python train.py --n_experts=64 --moe_layers=[0, 1, 2, 3, 4, 5, 6, 7, 8, 9, 10, 11, 12, 13] --normalize_top_k=true --routed_scale=1.73 --init_std_router=0.0096 --norm="rmsnorm" --optimizer="soap_variant" --beta1=0.95 --beta2=0.99 --max_seq_len=512
Below are experts of layer 8 (counted from 0) of a mixture-of-experts language model. Rows are named router (the router's row for the expert), down (a neuron's output weights, with its number) and show model dimensions 80-119. Each number is 128 + 24 x the weight over its row's rms, rounded and kept within 0 to 255. Numbers have three digits each.
Before each expert's rows: a language model's description of what the expert responds to. This comes from a sample of Wikipedia text that the model never trained on.

# expert 41
Conjunctions and sentence-initial The
router:092147107158137130113133128148115121124134118144154135150113097123116132118163162150149099169112086081099134123116077132
down0:150148190117160139146154106122168118095121123118137116135129092101139084151122125096083154137148126169093078146148170094
down1:113123134100131134117102141137141107131109106153094123126167135102142130143124157119133107162115140086160128160098089176
down2:121159106098116101172123123105120187145108152095133119135126153072137136157161095086100118108134133146104114115118151111
down3:121145132155154127104108077075113098115101100112107170132166140125145140094170141126136102125125164124127150126140103086
down4:133079056104102091148118094095101136151146097096105118138114139141115111154122095120132107125111124097123150163117174100
down5:089095088111145100123099139127059112144141142096093125102136130131138173132153154136147100117128131120143182145097143173
down6:164106168140136153143130124166151167153117116106172143138066133126126100209081120118149138128120121148122108111145099097
down7:153127145120112100143109104125095143134099134115157147112104115133150179123096092111139132149167081169111120136116097139
down8:124077133150093121147153122077133156133121140126113136102149129168098155083139126130109054140162148152115102102087148118
down9:117098140127090097140114117102128115169169094182120153100106124138112140122127157113138076173178106149129156133096160131
down10:137083155135116096116103119146130113101155110098103101134129135096100120117108154119124141121133128146123161102191111138
down11:123161140104131138170147144099116141200105154153168154087146155144135138158160135102130093141125139186124178119075190126
down12:148145120122138104115117079159154109111166113109139149115088133128101168157131111099121107136169120154110152120162121120
down13:176122125098099111107105171099122127155135114109111137161143117116132127188089156127095055109145086115087147117118154139
down14:132098144137088140095133111071142138095094150135140122123108104112156138128185117170150146090122132116121089118155108140
down15:126134159155132132137167158120131137178106142127173112134120133123154148118089123115120129105113116149131150136166121079
down16:122143117076151145182125113135106157100150153166141158126101163102106129142162135143129097102099083155151133154119171112
down17:132145112111158117135107144111163103167099172123107113170154121141131081139146133108111137098157126126097166146148159141
down18:135068157120145130078166152129154141135098116136127116134160136087153163113134170138115086095165120130107144106127132142
down19:141113100114129169114102118128135160182137147131081111140112121111126150140145106124103145144166094151134143163147153100
down20:088169106135116137171107138132118130113147150134155150112121119136140098121096142131144142121056141137159123133121132061
down21:132151089132127123149068148122130124121102164125149133124104120129125146127158118113127135190114154100123102118087153166
down22:133075140141166121137122134147116120194143097151122116142128133115153147115137139121131133140183132131095136134094115164
down23:120129142111057141172117189138115148174125119142131135150137162142113113129153153122130138141112158082092147126117147168
down24:148146124138112125111108141126155110122141142143130089121137111139116150163084132167135130103108136172066129099141132144
down25:135167138109103100150102078156130142159118163118092107137080152124109138108139131123112168090132169132132125126125133142
down26:124078083121124160111132105147111072169120119148110110121154106149072143144122111132141117115157152169142122149152166128
down27:167136127122093129108122125143163138102138098158150111113129136140112139102142083123145133143111115146135192121149109064
down28:141099107187182164128139097157105134115097136112164116176102141126120095109151161149157075145147128149117129162143131131
down29:111180111104124151114096145125127116109103096110151122155142175138130092126160147135115118148110140142140116130133120180
down30:112138120110056105139131134152111144131111094127116147135170130120134119127123095113139156160102101138101107123079158119
down31:102113069131115155117181111121119139142112124150109162108149108150156117148131131145132125100111146132178136106164160108
down32:113120160139132085099129108113215104093131130119128108129148138134136145090117127072101132147144122162155146115111100121
down33:157076112167128121126122104143163115167144117103131120118062168156136132145118137098141196172132173101087127127134166131
down34:101164108105163119129118155128105138123153159134128161085127119139126119101121094113164129119137127154139116097107114188
down35:135099127100147121109132116105147127154147107127120191126161150125148137113124139145112128107137087129139164113161118144
down36:131093127144099137116125148089100082141110168088141184129103110137111140175086111135123152168152190133121140134119102179
down37:126106078197126106094110134109143101147098118159128097136099088124126145125134131090144137140135141137088090163129112163
down38:109137118165111101106145124137109130176148097096116180112122184141147121083135125172170159115130138155110105166165144121
down39:164150090080112126118121116093134136145148101103102086162171138129118178178090128125170174139138137125133138149149108123
down40:148155123156090117130095178157093095103126181163165125135062096132086117136089122090155154075106171120096161099146140122
down41:129133110173128099159105133099176150130122130111107126145178125089105103121121139145107147151093101098105114139138117134
down42:113105159149103128103130105110138121140102143133160124145139102112148124133094142132151100137174174107087118165127130149
down43:135125089133145146127113172097116125068092104119133103144088155088141113107167144150120106119104111125144128117132101149
down44:136113134137182095180087148155124108115100158137108059126081141112130129122140123138129114124111141165105110147102119114
down45:148095139115147117132164093132122111153134116126112165136116142138125151151086138121119152129117148121133138120126138126
down46:073091135140125113136127118112141128155160143143108108125087092148151137100151138143153143115177127189149127116152116111
down47:135151114111132130110123143125110166147147133153157129145104113123099078171120096133137129123124109115146124141124124120
down48:077137099121114107138121120182169107125096131139124158129080079145128117090154129131110118116159091103136144118131121147
down49:159165125161149177133137074091121139139153124108137155142167145086139130128089179137123106129114132133129163137109164135
down50:151128132095130152130105133110120166144126162107105110122140149179166138146114102167159158120083133121084123110156114147
down51:117139109111134098137098137152118132128144106107134109123143116115157088128073121095133161125122129152133111140073135113
down52:085146110118130114139112091140145157129143110120150062127119121147141170156121109137102109121135128100119082066129144155
down53:133108160072105141136134096094083151082165141139101123100160121105121122127145109103146146155135104128134093110166187133
down54:162130150120150147133174135123114127168144136120151111131095131106159104130114108147140133116115111134110129156146147131
down55:134130146158095085122173106115104093097150133141109157124110143147092148140079150106152151152146102079146151193163097113
down56:177130091138116127118143119124103121187102135068109140108116101068177088125124147119127119123132106102112134148154117099
down57:124140133128222110101140107114154164088130109154148158107142092161164131106110126135119121111160138140180141142115099115
down58:109096131109137120092123111167110142116138146142116146104099085146131131168115115144134156114144150121152146138103093105
down59:095111138139104150156175150140114133096090093152126144137176147137127124111161146143149142171113123141105078138118139120
down60:146125140139122107141155106159140160139132152110089111151119164148156129051147119141171095138122132109139119110120084142
down61:183101159103141111115147119128145124137119161142112116114133136139150100144123081112131129130163117088085146118148181168
down62:110158129102184125115141123165135124095132120114159138073128126158137126085155148136134145167167101139099114146142124089
down63:107112133126121152124126124131076072144142117098107113098100149134077161152167131097097124167153147149113123157126137127
down64:103139099125117115150098105178121154091164132116155107109152137134125128163118090143121108090150132099106181119169122152
down65:101143114103110120105114103175103170124121126097122124159105135193132101102108132115139111130161173161177104098129131089
down66:155119135153136144131134126148140105097149149134104141159160129134132132130097149170151134115146124125070108120142126094
down67:115076102130098147127124136140102148119073159107108100136190187124128171132097154104154130145091102161108115135166129119
down68:154126109147143088116148087136098075132126142132173089155077107117140137154117108117089125129119123160125133120141130127
down69:130158125104128126126108147111123110154106116142119109119132109113077136176147166156138093150087116116113147145122097141
down70:120110113141146109125142108117088131142128140116159149129107147132134111144093096130113094141148132152125151151080149116
down71:131089138109147118098122130106115138112113164114115162134112116172125088109096138116124144141130094123148157112121105099
down72:120131154123105116104125124130096084159099150125105141137148103102137135159103131131102113133080107081136103087144163115
down73:114108133126121120112145121161155178113104107124106154143117087101092120177146133129135147169128106151108139143153138103
down74:119139098131155117154122109123129139140121126128084151123131126145110130125145113141135140128149117128152170125134142156
down75:117161152108135155102104161120120128106087092125107100103094165080160076142150130150138140134114145136120160090148139087
down76:142091158126094117130119109150119122132099129087128104129149141139163090150096105166119139148126135148112111111163166122
down77:098133146121088157127144148129088129159087120103154100111145135138098093107129181163163154127122142150120128114152117152
down78:135118151096121132136128117144095127109138130132149107117157108142105155128127118102124122080133144151136114173124100113
down79:148126127122114154133105126079132143133150126147139106139088163123091185115108136144148133104141128082129111116151072113
down80:098087177130105148176134112103146141147098134103131141152147170123103098117095136109138122151163123148113110103142111087
down81:069169176112115086139113096151138164130153155153125116145141121088183132150110120124149132110131124140114126159084173152
down82:153131098121087132127097126193111139110152162117121119125092130119143133111130116151069135094083118112113148093128095136
down83:078107082167169092121139105100120126129163122094119140162159160146182100119106179112092187116113126174158111147148126119
down84:113151145092122077151122116140142132119140121132109144104156177164117115142096115143118156146130132085131117117079176120
down85:091136098103130111109116074126143149108155133113110109116123122122113104120106119149152111145121160142160128172105129146
down86:103169124130116088141114136132102105087085146124123132139124151158126115117132096143124105138162131145110128126140083155
down87:114153139137178082132098098125126121139127201123124123139167109149124116104143135103115165136179108093137106114145118083
down88:148140107121149118145131130142155084111167104150143111129168052134154155112115145159142187098112148146152107104122103151
down89:127101149113118138160082137119104118112171180135103128135114135131151141138088138144126147146103108121145125144130106155
down90:116140155134165085122139113086115121126141127114113113092070164126140106148166116159115149112133109114119143156110110104
down91:151125110118115144092119108141149133108101146134128108126119125119118129094120104102117101124133137128120143105134102173
down92:140131128120142119136129126134137142132185111119121128111124149123115130146100144135115152156145120193126068112144148084
down93:119174135126132119142113121110109133112142104124104119129114147125131126113132153131113118179163139121139141139093134157
down94:123112142145135100185140122148114097137130111134122131097096119126141124121106112094117155165128157119158119135090109128
down95:172115100145113125108141140140115137060094124120123124115138090144129104153138137133115154142156122086107124118117127154
down96:108148107115132151109101101152075148114130124098098165136157092131104158118154115134154110106151092087153137139119132076
down97:094117129143114116163139116191161143145175139134109118181144152110101153109128191138159126161092157115183195126143104126
down98:126112133152144113150155160127138106166093150140101123132144126176113108113089100105117106115122116147099152191099125113
down99:120115147134120156099161128115173126134102146093116156117131148131149089143104149151088124154080130129111117114125144128
down100:126129129117129135160136139166085123121127137108141145124108103135140098160130094168149145142086141132133116148142149087
down101:133114122095172122077113128158111140128108152142119120090117143145151127123135145115104095111144146141164086163142204154
down102:137126128150128138133141100127124083125119105165136135120127117100125131118147167151129091127159105127124110095146136107
down103:153121107137152075139126106166123115078175139130124136129110113130094127150112135114117146125159114145124132137136136130
down104:119120115138157144150130128114094117080146113137125108170119114107135119156144134115143102122105173139113151181118098141
down105:073094109145127184137117091140127150139180085110152128088121119109107157176130099138104113133124152142125178132162125166
down106:147126099104140121184128139091118116174184184120142127138098132141137159117133132144110085129152111143082136123133108130
down107:163090151144124135144132116102145108094131167137138091137113132188109111129127122135112095111139124128110124084120119130
down108:129112079139148139160098107140082132130096159150102148164103119141118130131171154150129131162116118108150144136129184110
down109:120121143110130145141104142134130165119126160133138130138096160152134154132139145141126120087112114142176167145124134116
down110:150108116084183130143134135124112104141154134128107156096130142105114155113098125096117136104114140111133150089127146122
down111:123108105140084145098081150137143129121141117138122090129134129137115148141101124132131124110161103119091157153156125130
down112:144117119126166093134135125096105124126122093095133152157174114131146177084123182098123120124131131114136115081107139168
down113:116135134135125132124106113155110102137164159152106156092152130107147139121110103167118163154130138170140122117116091168
down114:169115147076155134171097147146121128150156118117131103108128137077137122145070152156137122107161142117138136128121153134
down115:147109115145101169146137114081128102122139178127133142159137119151125158133161081112114123149114148097113142115160124163
down116:136114134146127147071121131158139153099140134131128068092137128116108110125104144159146085100093130132076120138121172161
down117:116140104128146129086135131113101115142124126123116125120129137061119151158135117171099102086145120150132117111117150112
down118:153156119108118146141092155116057139127171097116121141166134138170120136121133131138157155161115118135195107146139122137
down119:175136115109114194128172117121092163117150104144158126101131156143151120064128123169150107145122129134167117126111109097
down120:152128132098127146118117131099118139111119139126125099146127118138145123129164150171103125115101135160121107134131123084
down121:131137134152153108149138118125153147121105109158137130120130070095094119168148134090119126138110182106115140120197135143
down122:147156105136089141077132135125125111137132137116143146127137139102145109158119109123096126147120126112153121144150136132
down123:149113123166123093130128127107098117196145114082128146115159128145141140106146131115106119131164147101171109088121156140
down124:144097097114097109115129168108141100075113142122131152146148177129113131160206151126090105160094145149100113171142084119
down125:094137155124114117161142147098156117143099075136149146129091105133147096148142117088128174128098100119126137116161123142
down126:148160146190149135147135114123124124135114133142181141112108143098172127112155184105103125180110131116131125113108132131
down127:171110162163102097114155165092167147156163120114159123140119095122152131157117143126053130137112164160123113131174128146
down128:121117107126117110104129123136117163145109127137153117115165128158088173130155142122144155115123091137118123107118154179
down129:101117113142090150104115101120120098090158134142158115151124154154140150179160121174122165119109113151128148099112162120
down130:118105112119133135138155103120101109140130107165161127134136185134153121131151154083139119124097230100098122111174108099
down131:110120070138155090185163170100094135090111107133131123152119177104126130177114159126112113122101122126139141106147131116
down132:120126082159114121163082137132085083161085112127112194114130108113163140104138087141107108094120124112089145170105175149
down133:095121175120117140152116177078108100125113147135129100120123130131117113100094134137124101117131149123140112113118137125
down134:152116152102139107110144075168113111122121145107092085128129096137118131101119089133155139102154108173139107127167166154
down135:151162160113124117133101113068099145157118114171130080132150156123121181128128123146113150156109126100130150123124105105
down136:113100138121134119135135150133148122111114113130160135155097130105140115136158139108157197084105108120126103117114132133
down137:104153149114138170134116129095125144145142123091126114111123129178162161147124093103153190069157124136108154116169125156
down138:155112159113147126089112121146155137149129173126122127145162128169105187154158149130143124106125141133155139166128160121
down139:140139130121140121108124136096091160114137124141099136122111116122074163121113143129152139139122158129131106084103130164
down140:129123153122109115125081149140109160146104165127124133152128103135100132116136150120132143151148167150134118139121096100
down141:115164180090105117180119106151124088146140109114125141089148145123132132138131096119134073155094085075129129149128133153
down142:180154125102169105089102105156114119110065123142126134127165154118136170084118155102140084127147121132174150129139117160
down143:139138099124094121134130135149112101128144118129139115149107099105109168110135151138137147112120109125145146127155114098
down144:156101114083122171131130139096116157165123116168109122128171108105140157114152150129087122113132144143138109060136128110
down145:066155138145164129100113100124124082157149122134144160116127114127120136147130109127114090126097130129149119121127111157
down146:136076143157141142113062138086099109096166136118142145165131130141148110067142130099125120104126121106131106140134118163
down147:122093118081135103133118166152131131159083150132145176159105139148108064154107129137136127129127141134127151103141167146
down148:123109123179150127121138139115170095183116130148102160125161173131117186146100131122166143162133131191084117120160155129
down149:093145060168121131122114090126179133140148159093145152126131124126126128117146079158154149102147137131097142113122130137
down150:134158141090160154105122115170110150132099119185124139148117109150149145132157090130139153130125152150151140100124155137
down151:139157148121095135117114138066106066116102141108124112176109115127128107114149112120104120146110083111128152124112130173
down152:119110111134074101146154106145142143083133133159124128166094117143144106112085175172115117095128159104117120144137135146
down153:116153111127138152135119143144122142146101119124089122148137156141149116145114101182145127119179136051126138124075136110
down154:092116121128145114121164155150160163128133140177140106108191142179080132122123130137107163120146100145175135115130083149
down155:170125127161162123117106113118114093123113129124133119121115170124073137126097134112140104170123151124151147151133129145
down156:130140119145144131113117071161156126143131094102111129111139130144152121107106101141077092147176107119150134113101169143
down157:119096132103078134101063128148124099118137158119134100141196110112143137170107108107150126140118128097148172138128132172
down158:090134103132146129119104088084158075113163118116148156142129158161140112169172080101152143090083142121086113134120151128
down159:130131109127184103083126116118126135112155136112146120123119111128145153177095134140122160120122133129121133151092168129
down160:159117132126134098128131137107112170126161109113153108137120145130124166142114123173139113173113160129118095142124135147
down161:152111128151136138140103116118105143126118124147117106121146097136113093129144121099095120147130138131152148136124133102
down162:188140080134168147125158139146174137133151103106134111159131128074129157116116149120145101141095133132117127127124145143
down163:090166161177163134106140087132158107140168086120135100077110177105129157140087161167149132122119119107155155097129106120
down164:111117131085103171140126093107136077127141162118145134161136134124120146133090146137154142121104101139110139137114106220
down165:094105153117168123118140173121168132127098145103110123134133114111120118160103178144098099129116129124098104140124155082
down166:110136174160151105085135105104133171114108108093105087122073100127149133098135097176092157094145080101148110070175161114
down167:122158098135130151159165117134122147135144101140106167121136154114095090163142135127118121130117141134145169154116126100
down168:133107086133163123118150128172115164077105122138136122110105145145149160140140124159107123166124116145131102112111146111
down169:117133142129080120121113108141181160098127114120120162128152166170115159138130150134128106106164108096131111153127152149
down170:130109161102122101114113128074138107175169128167104120084080089131127098128107136109146182130100147143141101115096086178
down171:142163112092151107130106107153115079142150135095176104106113111125155176129073129142080104158108117159132152117095141140
down172:125091121170099119090167177111111117130110165133136119088115180131134095136092143131154172143139141111103124095147105115
down173:130097093106123160110130112106091105085166136075162153111149127185168147143141073138120151146123099144104130161087113160
down174:118167143102124161114168132098076134145130106104096095133136084130114136123149127083122153116117125105141157148100137138
down175:152158146125135091137148141109098157175158143130133101122132141136161155136137136142148102103128111141105157177152119150
down176:150116122126145146127138155153117082086123093152123121150098123133133122155139122129161143125136094127144107160115105163
down177:121131184127161143191148136145129093135134107098163113098089103154122083096131076134106139121114133112128082149138148116
down178:125073134129153119169121092154132170148112118108139131122118091141118144126092138131132154121131078156087129115145136088
down179:144118151074146165128109100110111149121164137126099126064137124109114066128107134122126173130142143137126150154134146141
down180:147154107160099118106118137115116137112153144132123127103113132109157128101143138109163174138118149146144114133119131138
down181:115166130106114110177121103116123146080103150108120133156134129141136098173133074104134120134142154124089127097111105149
down182:127123163150099116102141167129111127133135141174166115091151115125097115117147134101126099117118093145172128173105146121
down183:124173129128128114139128100112167162140162150171134116113147137121106120136125112103162148129113160135173169145096106115
down184:103161109126135126116089151167111130096128158121122083138092179168101172113128159111134166129120155123137072123120127143
down185:135210119113139121133152155141133095150144169104138137111169137153137132118068146128116117133087087128095122126105131144
down186:158088132149115082173134117141160106125134151133169133126150148094134150139138152146142133132118132114089135142126127152
down187:123083129132152118155107099066180144123114139128129104150126132163126106127165090121146091150130115085087141125107125125
down188:148123126150143111140165143097112110084162125158119147186183132139138135135095157079112119090111089127109147166177136191
down189:156135117093178116105121144134118095105125175149164115103127116123073197126137146118148146134110110178115137104065095169
down190:148143099111150106127123155143149115148153126090135098142121146141121161126125131148146089149176132102130108161075141188
down191:104102106165142083089138156098119099094137155145146106095149127129128133118111110104136154156117161157127155119122049146